{
  "num_hidden_layers": 8,
  "hidden_size": 256,
  "n_experts": 64,
  "experts_per_token": 2,
  "d_expert": 96,
  "d_shared_expert": 128,
  "hidden_act": "swiglu",
  "moe_layers": [0, 2, 4, 6],
  "router_score": "softmax",
  "normalize_top_k": true,
  "routed_scale": 1.41,
  "balance_loss": 0.000791,
  "balance_bias": true,
  "router_cosine_scale": 20.0,
  "shared_expert_gate": true,
  "init_std_router": 0.00724,
  "lr_router": 0.000687,
  "num_attention_heads": 8,
  "num_key_value_heads": 1,
  "head_dim": 32,
  "vocab_size": 32000,
  "norm": "rmsnorm",
  "norm_place": "pre",
  "norm_eps": 1e-05,
  "positions": "rope",
  "rope_theta": 71600.0,
  "rope_fraction": 1.0,
  "qk_norm": false,
  "attn_scale": 0.177,
  "tie_word_embeddings": true,
  "parallel_block": false,
  "init": "normal",
  "init_std_qkv": 0.0425,
  "init_std_o": 0.0425,
  "init_std_up": 0.0425,
  "init_std_down": 0.0347,
  "optimizer": "adam_atan2",
  "learning_rate": 0.00092,
  "beta1": 0.9,
  "beta2": 0.98,
  "weight_decay": 0.14,
  "lr_head": 0.0102,
  "max_grad_norm": 2.0,
  "warmup_steps": 286,
  "schedule": "wsd",
  "decay_fraction": 0.347,
  "decay_shape": "cos",
  "final_lr_fraction": 0.0,
  "batch_tokens": 32768,
  "max_seq_len": 512,
  "doc_mask": true,
  "train_tokens": 261500000,
  "max_steps": 7981,
  "dataset": "wikipedia_en"
}
Below are experts of layer 4 (counted from 0) of a mixture-of-experts language model. Rows are named gate (a neuron's input weights, with its number), up (a neuron's input weights, with its number), down (a neuron's output weights, with its number) and show model dimensions 0-255. Each number is 128 + 24 x the weight over its row's rms, rounded and kept within 0 to 255. Numbers have three digits each.
Before each expert's rows: a language model's description of what the expert responds to. This comes from a sample of Wikipedia text that the model never trained on.

# expert 49
It responds to: Ordinal suffixes and words like 2nd, third, First Round, Top 40, plus table cell separators between numbers in ranking and results tables.
gate0:164129104104088105103128181118109147112140102135124118139127107144171138135134108143129148117119158114127114150127111138118136120095124140157159147102110082127142087106129111133132115146153138138111142126155218129179192153083141099172095164125158119107124129102103189158123126134162134162149113089073135135132162111134098132133169116130142072129169109132126143125094131113085169133098087153141126140180111100135119101132141136128106097126154125078120102094102094125126103137098131099110111136123133130170102148122128109114151130129126076135124112151131081151132104116124127125134148169097162108104128139097122145140132120060128134101153151122122176163141160154105114136138116151184127111146131136124125161120113129144137166090133119127170121101123158157087124105121128
up0:138118144129129115110131113130098164104137139118123106127086129108153126123105150113159171169126107131104136153103131055092172180086111118168155145073081096176085099133140126129144149154130113127112124104138148143118120108088115113132166133173114126144167145126079115142163158111156128136115157119129147121135146148109114153098132129084135111129175124141138151118132196163143173171145139147138114138144086104138130081157129098132111148092138156061151159128108125116156149139118134113130146146138104159178133196126116118114132128148123135151078113136118099124146119113120145161178100116123129123114157180118094122124159129143106153097124155101141150132150144153143141126125140122175104107112118133147118122098162124122144125106155113104142110118124093140077136119111083
down0:109111156156131099121131108115103145141095132151155076143121180049100152112140106119140113090147129133159160113158149125133115114099137137086106095112138100155142157120145113116110146178127147120100120177141109110132147086165147127139096114124153123078132097137129113119136075106138125163084134119114116148150174153141108127125159074127134107119119090131138106120145108154170173146103170072124134142073098100140117114142131182127171115109148145125158140134060136123105101122151100137112124121128084121119107099143139124090119069115133162119149138122136120129105134112132096112107105153141108110109114141134154152146101157164105135125105154142106145110094103119088124132112141160102112148155117110156085155137155124147154145124139123158136168098109124119183141107122153

# expert 24
It responds to: English given names beginning a full name, such as John, Robert, Steve, in cast lists, credits and tables, plus initial periods.
gate0:080091122171087134117112119109127105088097126165158148150121121111131136100116108084137081088147137098115147141083094148142099115104098144120087121150122173119130125158129093127081137092118128165116155113128115125146113109120155125143099120121127145146101145172130138140103118152123140091140179146073077120154131091110135140109113199147150162135138156123095145117159096105133117083142084145117124113103139099136155142130124095143120074131138156149107140114123104117215140105122129166117112150141151140110172157146120153099129150162114122110115180129127153129077120134119143087123172120136119139119131110120095141129107137131138121147176156144137112098086153109164104159137142089111132105122171101114109117127112110136119118145146159157123096136136089136096143114130158
up0:105118102161128114092077116130172100108105094177168145137143117145116113096087133127148110159161102117112137086083111131130127098136135134103128099141142140110079093122114092112116128114142190105129111125116096160123107104104126132121156093153129113089116118154133148148136115159140139129144163147088093074141139114150140154132094162134122133116111146121126131109169141108079139113111157139111170100125191070157134145111142109156116087110146146128117134099113131124187133144125138140175113097132124135151112138146128184119143150158148133079132110105174144081132161135127121087144184135134107138095155131169136167138098157131148114164124112132125144147121120124105153138127113092103091082147145123118100115151155153141127141127082144155156114139091116108116088105150136
down0:112145158129134085137141136164124090115153150128147114138126111155094127158175139129197124107118116171133101177148132130112147128163143131120110114163093132124117117111110122130133121131112088155138146141201129061143103108141156119148096164142110131121134140155137095093095140183125148149141126117119151113129139145130149087132124112111131143147156139122153137165142124181119193129118114100153096137131159146111121131134164132095144127125157121140109114102174139145137138131139096162097077127118144141143110148106118168115096125125082087113128137136149140115101169058099112071133116129173120126153144141177131160166102141107144127076152135126096131092138123124157094126118166130121140128117092114137132111167135128089156122136133166167091104115168118116120122161109164

# expert 33
It responds to: Cell-separating pipes in wiki tables, mostly at row ends, and opening quotation marks that begin song titles, article titles or quoted speech.
gate1:114127105164161130128167111141124141171113142153116121134131106160116099121136088149093128118107137136114108113107106113119140084159144114162126126129179116139129129133151123066144113167121136107171156138078139125117125103116104152120161141160150142137125099127139136111087114121168151136113177123136130100127137123100107143140137126170143098110140092098171132147142161130141147093133070194158135143118154136101090105089098144114116167139125157127110116120128178169108128119112149128121118113190117149093128100144112108155161151132157121132110128175180093154125162104111130102130117135187113133146107098118127144057145160126161130146131103130127124124157152112123162074103081136124132099090122084094101101155117144128139124131133118139144091175127140139091133149084147
up1:101128171138110131112130106106126183109139104129124127104106165147140148167132089119141149128132112132166163140142133115140133174114141113131108168152144120100081135137092068119102151110153119124106111119082129107145112154172192117115099115135136094097158125127139129132100135120080133134128098111129123119086161163141143104151104150094141122123127160145091132080079134141143131122131140053111116175116105135159108037128134099136158100122133157137126086127127101128127095120156115153132098131115143130117124103098145110130123119132144145126111153146096084091164097120127137168127110126076172119139137111141126120166126106166121082143155111120124160128113090150131124143153146141090130143175101135171183137125131154089089107123103145116109112088118127124128133134095128
down1:170144122107074092169149132145136089162149101127133126123095157115140140107117182109152161147133106158129147105149125138102112133138110126098146124127078152124103107174151124144159167089093142161130094149150127191130124125112105111102117134147102183093122161108113131135141161108116134119135100095104108184116116131125093114160107139106116137146139141127171126151113115163103110084103140116216128090154134101137120131121146138144146149109134125162124116108121151129107152157112115114139138152147105132150120132172144129210137072138157156116106123174139078154099118151121153111142120129109122139139125134132142096110104142118114128105126119131121125131133136107146123118062128161164114144146089122118119183165147105114133130139172144115174140141166134109135147140112172

# expert 40
It responds to: The words that, which, into, about, than after reporting or relational verbs, plus those verbs: reported, suggesting, asked.
gate2:174130108105096124149130128123067159093193150133177122129079136115122086159145156123138111145096126141119111137152113135121127140150106150175097118143139158119092131120136081132146150101127109101136148095097105088111119099133152150106123137128113141097158130144104112167110122153122133149136140108093113104074157137133104145086113153115151114172119107086123114115128111161121147106114096144118162151125120145128106165129107168150164082156112142131118115122132119112106144175132133136111166142138104142175158123138149142140154138089154174157123130142105110116141132086147095134139162132096147135144129132114154140123124121125158120134132136114166056106168108146137144180106173155034147129139135153131104141135117080143139145108156147133103139135144130124172139103164148
up2:098123112160129119135121067148097125106137149124122133165129125123156132150131069213140115077138138128099130146117120142136089183152123169101099116106102162112132156138133180116118159116093110110097140143136130111115128118102105101172142114160107135154107110132158126138125095120145077163121118126103109106146118170091098146117152171123124121122139148138144115148154096152124140116114145108123103162112135171141121137122099121121139066125157156103155147128151133167093131129117141123123115099090145145127149120080094154125166106104111088131093123151126152158180122125132127115129146155111085154094097152136103172104112103091123151142113108134157120146145154123098150166175122121069124148102128126148086098135129119147114172110110160150130115143088125148094129175115116
down2:133097120118135173156119128137132119135139160092148107107135179114146161125123139153111143140127131198093076128102129121158079122122100171127097141120140142140095113130112155094123155086169158142178106133168171158125127083148129103121135141099127136100143087100141129142135174120079159160117144109152142111120105127138118087091152141128131108147121143146069146133150147141106167151127143105187157100168137144104104140120173175125116132079145089117097122107143122178106157124135159117112127123113113123130140110155155140117130125186130112081171172153147114124132128130115137162117129129146126137139109140116103143125139136124089188120106099140118104103120147095126125105120163138167139120094173137146134085171135143119135152122115118154148115129113161142094122130128182

# expert 4
It responds to: Single-letter word-final pieces, mostly s in plurals and possessives after apostrophes, like lasers, master's, Sechs, https.
gate0:125082124099150120125070107111087146120090110112144114081137114104119115145137168115113144117114160088095139151145120141181126141116133111106122117123077138084105117100122131115121096111116139149145139179147113104091110131105114119160127110130103109107104128079129137115123073130142159154103119098139143185114094122068107145107185118128084119116155118110170091121164151134106088147162105086132147140179169124073107141150089140114163147130109113181129133136147146136120110156145141136120140146167140113140163128117137154114090161129122138153087137125105151080094103118144106106127123136180093143141125097173121145147085090158147110135125097153124109114111134167177125152148108124132147134117166149128133084132152156115131167129136112112105126119119135122130153123131136
up0:102144128125123099160122193172150109132151106138146168119175146144059125122181093128131122175101116168127086086122114161092157104158158140106171138140129099065127132139125085131116134129096165124088162152162103146174149150121139121107122146146110152151129108113155097094140160133107124070156154141129122074117117145104105138179117095134110144137104141145166108128139107150137117164139149146127103128137079155162159163099117120080098127110139127130132159138136105139115079146130101096116109108105115141095113162134133098114155084127133102150130138128145136138134130152139148129123141147106136124137073153136119133148138143094149117117125166132131116124081169123116135106137127114138131088116138134105148127161139107127101155117117144112179115159119144141095122187096137
down0:145136152119121155153132095126128143114166127170157131124141133091148142178143141085147095118117117163131122150167122120137131147157112122096124122091096106109135092150134097120139137155147128131143101114138124136151146124071149134146157127117129091126116173091139124131108138119133149139101127144075119140092110163143119142123156125087115135140126097135136140141172113149116148123119131130137163110162132067072122123082136104122118131124135139118125160115124142170129147133128134147135128101093132135133170105136173119133123103082097109119140135160196103125076100159142159115169138172089115087093114143128176143136129138160133115122189129134111107115130152124128148112111152089106059066108071178110123128057162131090133130159141132127133119143097149148134104098136117

# expert 1
It responds to: Closing parentheses and semicolons ending list items or citations, as in "(ABC);", "(1,127)", "(Winner)", plus some sentence-final periods.
gate1:142145103121126116121129144089097169149120056139170164150121126097099133111086126132149101114125124109121133106113151129099133112161086108116144125151128128101162086143143099156120102111145160120125156139135134144113123140112123145088123124153210152124120135155117113113129123126151126125093169136111103127143112103131111183111179165120163140138105116125156146173144137129087119118110168180084135124129135159136132138132156143131081106131146129106150107193121112126162135163121158132133149104159155116118121111137138112056141118155138112133172141114102137183095145150147159133118133109134112087133117144121108113103126129118082126097127126147113120128163152112149157121142089105114104111115167097090087098084169120130180139117128129138120106176120116077088110103164131
up1:124138084127104116092133117129170151102115157124098134140144158173116100103150129133099163138092109144145150112134116098150123148105134182099125125128126083162111112097113142142109121118140138133109151131083119114128101139121165132147092125111126146103151139119105124116126117119113131149152112128119130128152139092110105118109138101128139099068177106124060182084102151140144112110093128073124101116114065128131109124107145085091150111124185089101110097129166112134134147136110119130091137067126134106133169128102111074123119134176133132135151126151123143116095095109113179080094120129121141126135171115128155134129128121139152076153126158134144122155079120098118132145137172160168151146148116141135078147125132091105137086156165102096139130103105113143139149123142106
down1:107091126134086135137133108143153144105154127129121119163100123141123118090111148105159148116098164129139107109116127139117112120160083115131094114173106129132100109093122114118145140107097136121135126140121151170133171159130145091169134129137088104151129173113149143091103150095102098155133130127131184149096172084183079126115108109146155135093116121122127147131097148100122118118123112087079137123080107106112130101173105078142143168165121171134110106089135131116139123106139151124158104137142121110130129141162115080116127101140080147131116124072165168125095103128118197129161108117101119116154143114100151114169121122158131145109153105147077123153156105157098123151120136142129086137124101129136109137125124095094153117121146147144160106134171143110142180119091113

# expert 11
It responds to: Capitalized content words inside names of institutions, leagues, awards and places, such as Technology, National, Street, Arts, London.
gate1:128147115121144140106144121167100142163164144129141111148164172037114131201114111115078152096108130111115183144120121132136149116110177156104116155199092109152133079175137135135162154103125144122124127162135183155117139096137138162115116106119111126136133097105135116137132129118132135145119157160147133140165173124133135158142072120087084111130131080153140111114131114104138160095130123144156157098163126143178112099146147115150142115118129115090120123138123157115141114091139140123124110089179147125132128112151173111157113110100111106120135131113126131122172128129159111129125124131107136132113160147164145123090141138118136145139118139127135089120124163130096144128107109150161182143145098122142164138100119150144149110147124112125077169133123076118096144124101105
up1:134170127154140133092149104147134112175160155158117114159157134077122105174124113111110145117131124133097157131084119125165147147111174139128148125182104100180149124153158149165154151073124150134102136133129134122100080105165142147126131135139131100116106118135122142133096101093160153135109140110098148131166165127137136149160119133137121146138113124147081108101105117115132108116135127086150160114145104117182112120164148141185118138126157102100102158111135178121130101117140096122137155144171122137119120123115138096178132110161128135131157135142133166096159154108163135118114128173121113101096144178166147130079143136116146163124127098088158105104164141100155137088095108142145137126145079122135144111073131136115158123150152118106104131163097098160114133111099094
down1:126151119114157132084094135144151131157130133127107122128135186145156157106172097113137118142141185133127105100100143160087115121109127097117118106090160112109146108109112107087127144143103094139136059106164127112153147094118097128148145151123107111120143115174151158103121105145101100171101159121075172137100138112127131102143158102120094113176142112101127120097057127141120138125112112150152114080129144109145148103177110156143087128187149071155140125106131176154128144111089126114123167126114136107127154128122144119125146143101127106132115131071140140138097151132119117133122109129139101104157146123168122117117085162118103104143150130119105127095117131127122104179131137137141119149129104092058149134150142089130169113123137100101089122122104126113142104141154150

# expert 13
It responds to: Plural nouns and the plural -s closing noun phrases, often after numbers or determiners, such as 200 people, housing units, valves, departments.
gate0:150164131113115149108128193131162092158084131124111118149122131113129123106099077111130101154102123129146104117130155102119133157089119115142137098100128120152161159140121134131120110069179133116094150127111178117111182134128099138120099143141135122144108134139135125131103148110159128060132167143144096154121147172137075170108167085143125123169187114117151165165137145138129116164143106145117158082131089140131110117119151158132092158146175094101109146142158152155136125126124125139158127113134128162145094138097110112178128149138117074111100111127166125094169129149134127128099122146119116110118136162123151136129086129111151153134133127125069186102176118118131145139126130098112177146128129112114100152113090137141154137157130141123111132123151127122105090095107091
up0:135088141147156134133125126118141128120150134113155136077111169133124121149126120156150191112122088131142176118124127099160127123125101110126112152159197124123122110139148140093130132173092100122110100107170113143120110133168124125134180138108120127104159122106143144160128125126166148122124075133110132105116123120137127128143086136089105119096129145167125074130178127129119167112135185143149125211126151117112147156167101124135132126117104165133149141106109116096089118103131146120110134133073157124129157132114134137121135146109105146144145176085092109169098142118125152116148118097141094103139121129143082141130157092134146091133127163140160117114147118138120149132102137181157101137092132106115082140138159113118093158100137139134117094133139135174142171201126145
down0:117141172136152157142134095170110106140137127157116132110106115154146154134167121147132100164158165078140135156070135183127104157161123078118136126202138112097115158083086150082096140129122158088142107118173107110145130098135145116125156145119117110136098118112119115141112119113148124091130155177141121124116103123155169117147117139155128159132119130173123132138155106166100135085113120115060129122157126157128153120099113125142080086148128104152112135158131098109095097075154119102136097102118092148136164143143152157117116130163123108136146114131142132121134112155125110114118105127103119102137178112124188167137120125141108135122108125186104127177124121123146136170149089123155124128123121147152112115113153136117081144122147122123092112129161098100129095160150123

# expert 62
It responds to: Single-digit or short number tokens after pipes, colons or semicolons in tables, scores, dates and statistics, like 1, 2, 0, 3.
gate0:096112114115112176157121112130130131120157128172083135156102126087121153112170112120144101143113150110067137184080123110157110089140163106115090153140133131151113120081118106160105112167150157124150132147112086123152149167182126159114126108109134093160138129145143138119116134138141105095105148157112113111127143128109084135105110119124128126107126129117114180144136148127129138164102119099175177167115178124119124145094137120133137112116130100118130082123132134074119133128164152106123155116116120098160121113120138109123117151141150132098148109119141110167136090123095126146148132108135116126136138105144129085162152089168137139096176157154143131119116149127082150101110092104142106140130089108199181164146140094121092088121152109117145155106172149126106139132170135
up0:108112172148150095119099117164125089146083161103179090142135127113112132120100142099139169139140116144082128116155137151109166125084128114107133136172121115056156131125098150135172138151108116123091122105165126063136091119087100094097140154144144138066102086099120138148140125121143109158101139109105112144103110120107141148146128105138112147137140131113122085104135119119129148090189116173145115135170075145092144140131098124135095154139132126145130172074149085157147144139128099119150102151124152114131137108141121140161146139143146137130106128126130159101168109139127130107140125137150157143114124107110106117129086159128133124129096139108114117167125143119169124167135143155139094130083142140110113106153129157136189144119187137145137108125101137114130105131076100
down0:121140174144136102146087130156108128149099126098146141103122150116141107169169112130087148147110117143093167110123089117125133082146126139131101117143107136102173119118086146116118130121139086141138122126158129115123095148102170077162105160170148164117135117071113127184109160139143110146109158139128142127103148138100139147162140108179149084126132089078118192143114118089069137142160077114173106122169146128126132119104099143115109107154172071121115132149149091124125119138160091076127094138141141129159099133134115112114117178103144130125126108097158165153136116120119143122161114126141159130107157112121137142095096110122122124153148140137131128133133114148133110144149197149110094142142112120123125099109129145150139149107152098117086085102150104126098116121133114

# expert 58
It responds to: Periods closing a sentence, often after a noun or year like 2021., plus closing ". and the word of.
gate0:106159111136151095129114168130123170131109097127100120130146137117157109116110128158129131121093122149119121132105090146106116120145167089146182158133111156144133096158122154072082125156086103138141139112123100142122173104146081144148126144141147090149100135129125128076138106130111118117159141140103124132149147114112160180135123135148125122095110102158170119152132091114070158114154126126119154128104127124092140100101146091101167141141130118109134076100157124172112122135148132126150110058139148126093118095109121129123095150187125108123160130147180147140132184109172143133112129127107115156181149143110158158189115111118153112096114144128095109126094148130137086101096129118124137123103110129072142118117114096151144145164099134107148155152114115133114176139132134
up0:120136102145153095161095119164116135114127147092134144169148162111150101123102136152092117122132113176108136097131156143125125121135164130112135127170149182106148135176142166103127105141085127131138152123148088079126147109163144137171150162132136107150087076127132103083117099134104075120083132099086124154133123167126128134160106120150106110113126149152144100157141099084070177134148131162114118132119138095130103153109136140133104122106125108150162093109137140133074107127120122147117144078100110164133141122175131107115109151143097107114108094095139165140137135077137115128121122113125114168126164107143120159115124140081128117161123133111064123113127108166139140109101128142118113146124123105110099110133071096132159153130142145158120131189108168133114157145131138
down0:131116134171133067116106120136172128178173135127084142155139108130115120137136126147139112141113122157116150151138112131139118137135126128132150108127131148119091156082109106116138147114081158159117127152159126095099146153105128095138087142161135095105114077126158126135149112097119129186123100116102193144137141140184091100131122124164133121121134149123171136101171081123123132103082114143104148112164129075130149088169139147122156118139164174118129122141132156120097085174117081100113095117121144148167122145158092093125144120171126088149171150118105136155107140127127102140143163128124127128122184095130148106130101081131123159075134122120112152118127162156122151091113128147118092137136084108121111162101145096138122120110142114124117115120087149116114139131170117

# expert 63
It responds to: Verb stems and their -ed or -ing endings, and past-tense verbs like led, won, defeated, such as incapacitat-ed, result-ing, directed.
gate0:107123116123140108109131112117158110103114084163105149139139143121099110120142135136120111084118180127133120163134159140126164124142123168130118145165107075136109146111122122144126090105145092122187125133106137085147095157137174150145053138106116140136129125129116127131117117104130139078164158120152161120166120111149090097150103124126159143099170115139111069167113175147148119125109158130136099140132116153139115142102133101144152097165134138127157157106131128158091118131120121121127146136126132143095112121083144126105118108144136113139126088176098133122134106097131098096140096179095140140123099090154137122090114115155152159156106179138136135105132089120124114130127136102122144071117168136150130131110165072163112085084154150149159176156153159152135175134132121
up0:091115117152133094123104083127127122128087091185133122112122176133136082131184118119130112143162153106135145134148142144136135121118125150139107115082096141138084096117111135114102152162130145078132175105077089108128141113134126101159112130155123126134129118116150119116108137103130100164150149124150124109151092094152098118113128104105119131062117075150170124127143125168121131112098135107130140130169120175137151159122138137147110089130138145127148148162118153184107108116148153104094078129120113095109140162107150143125097138098104130155172097169130141125131143084147147087118094155139131146165124133086095118154132111141124120161169141161106108115102125101141133149086128128080104146136137120116119145142137083111114106153119130153109127181170098169105144085148107
down0:126167132096129107091128126168150093101124136166175103105096196122085125104125106108119118130154135102142145165149112127111123143152136166129106144145146089131126077112115152124070147141189145134166148075107141120138117135129158113104111107112131122144112118087149127139156130158141102128139106137112160155126108139133088165137102144119088158135137137129118116144181124140148137176174141137174125080139140150152098120100077091146128142142065099151125131115097156146096112136134147130079100089108139092132113087133111126132130094150130095151162117076151136118103146108129118122075126137167114147136139163098117128163137164132082135127114130159118090110152136171110114125115139112143113131132116142168117100127131133148121096088105164145104099142137154136150117135091132

# expert 3
It responds to: Whole one- to three-digit numbers standing as their own token in tables and lists, after pipes or colons, such as 29, 59, 43 km.
gate0:113150140124104119089099120106089143138127088113165127107164079129113184132107131118134147127114148091132129072115123152094164146152141111152110123136103140092142109139141194113150108126079140131143151158142131135150131115091129154087166144146102114101118157143147176133098125114143077167141103129108149085126092142099132114194116135117126157124136144134098168118155111110096092164142137121135146150154110118122131131152133118160130140125138141163148114144136101141106122127175174137096114133121139111133118155124124146131144139181103144117112126173073118106159091102106164179157128078182114185115163162146115138144078117150123087094125121145151120109107123106135131139106133076117131135114139195117123120149146128158119103110110142124120144123140127092135137139133095
up0:112164152099163070111106121095118149106151084119126120100165115136126154141125147124110090101067147107113108077176094135112151123156096128178150160135072135107115116156152148122107122112096143116124120101155143140140179130114125115151157149116081151112154109124110106114087128127133074143120144112116148107134131120110155105145134126113142160116113141133109149147134123115077111154126150118153113146136117116154128123132157115166118099158119150129113133138128133162099090131158155134107133146150174125129097179175136162144147133202120151111092132147072097115156123080116129162162126095173086181102132143124117139159125131148097099138122095136100145127059108090130126107156122130134135120111140140119175126165120092156117149138113148152118144146145109156149124119130118
down0:109127130088112130122143135165113170084156158181132117138126154113116134130090123151092118117147104161137118168150143081096113072146114108137107119134145129128133134157160084149099108118117138111158127147144114103111130075121166111164127126155111140083122146162112100127126105109104111116121102128106147070109123127139130108122215113124144127134101088122059165114164125142139095150117124153149152124151124156132129158145090119144119111133090136132078135123107156130155130142086109119114148187148103117097121088114181134143152120075149132159152121125132129099143117149118184112143128143103122117098090103152108148141097151135156150102139115146136144127136137150138094198137136110146112104127144112167145117061160131122083108128124119122165138137147124127131100150117120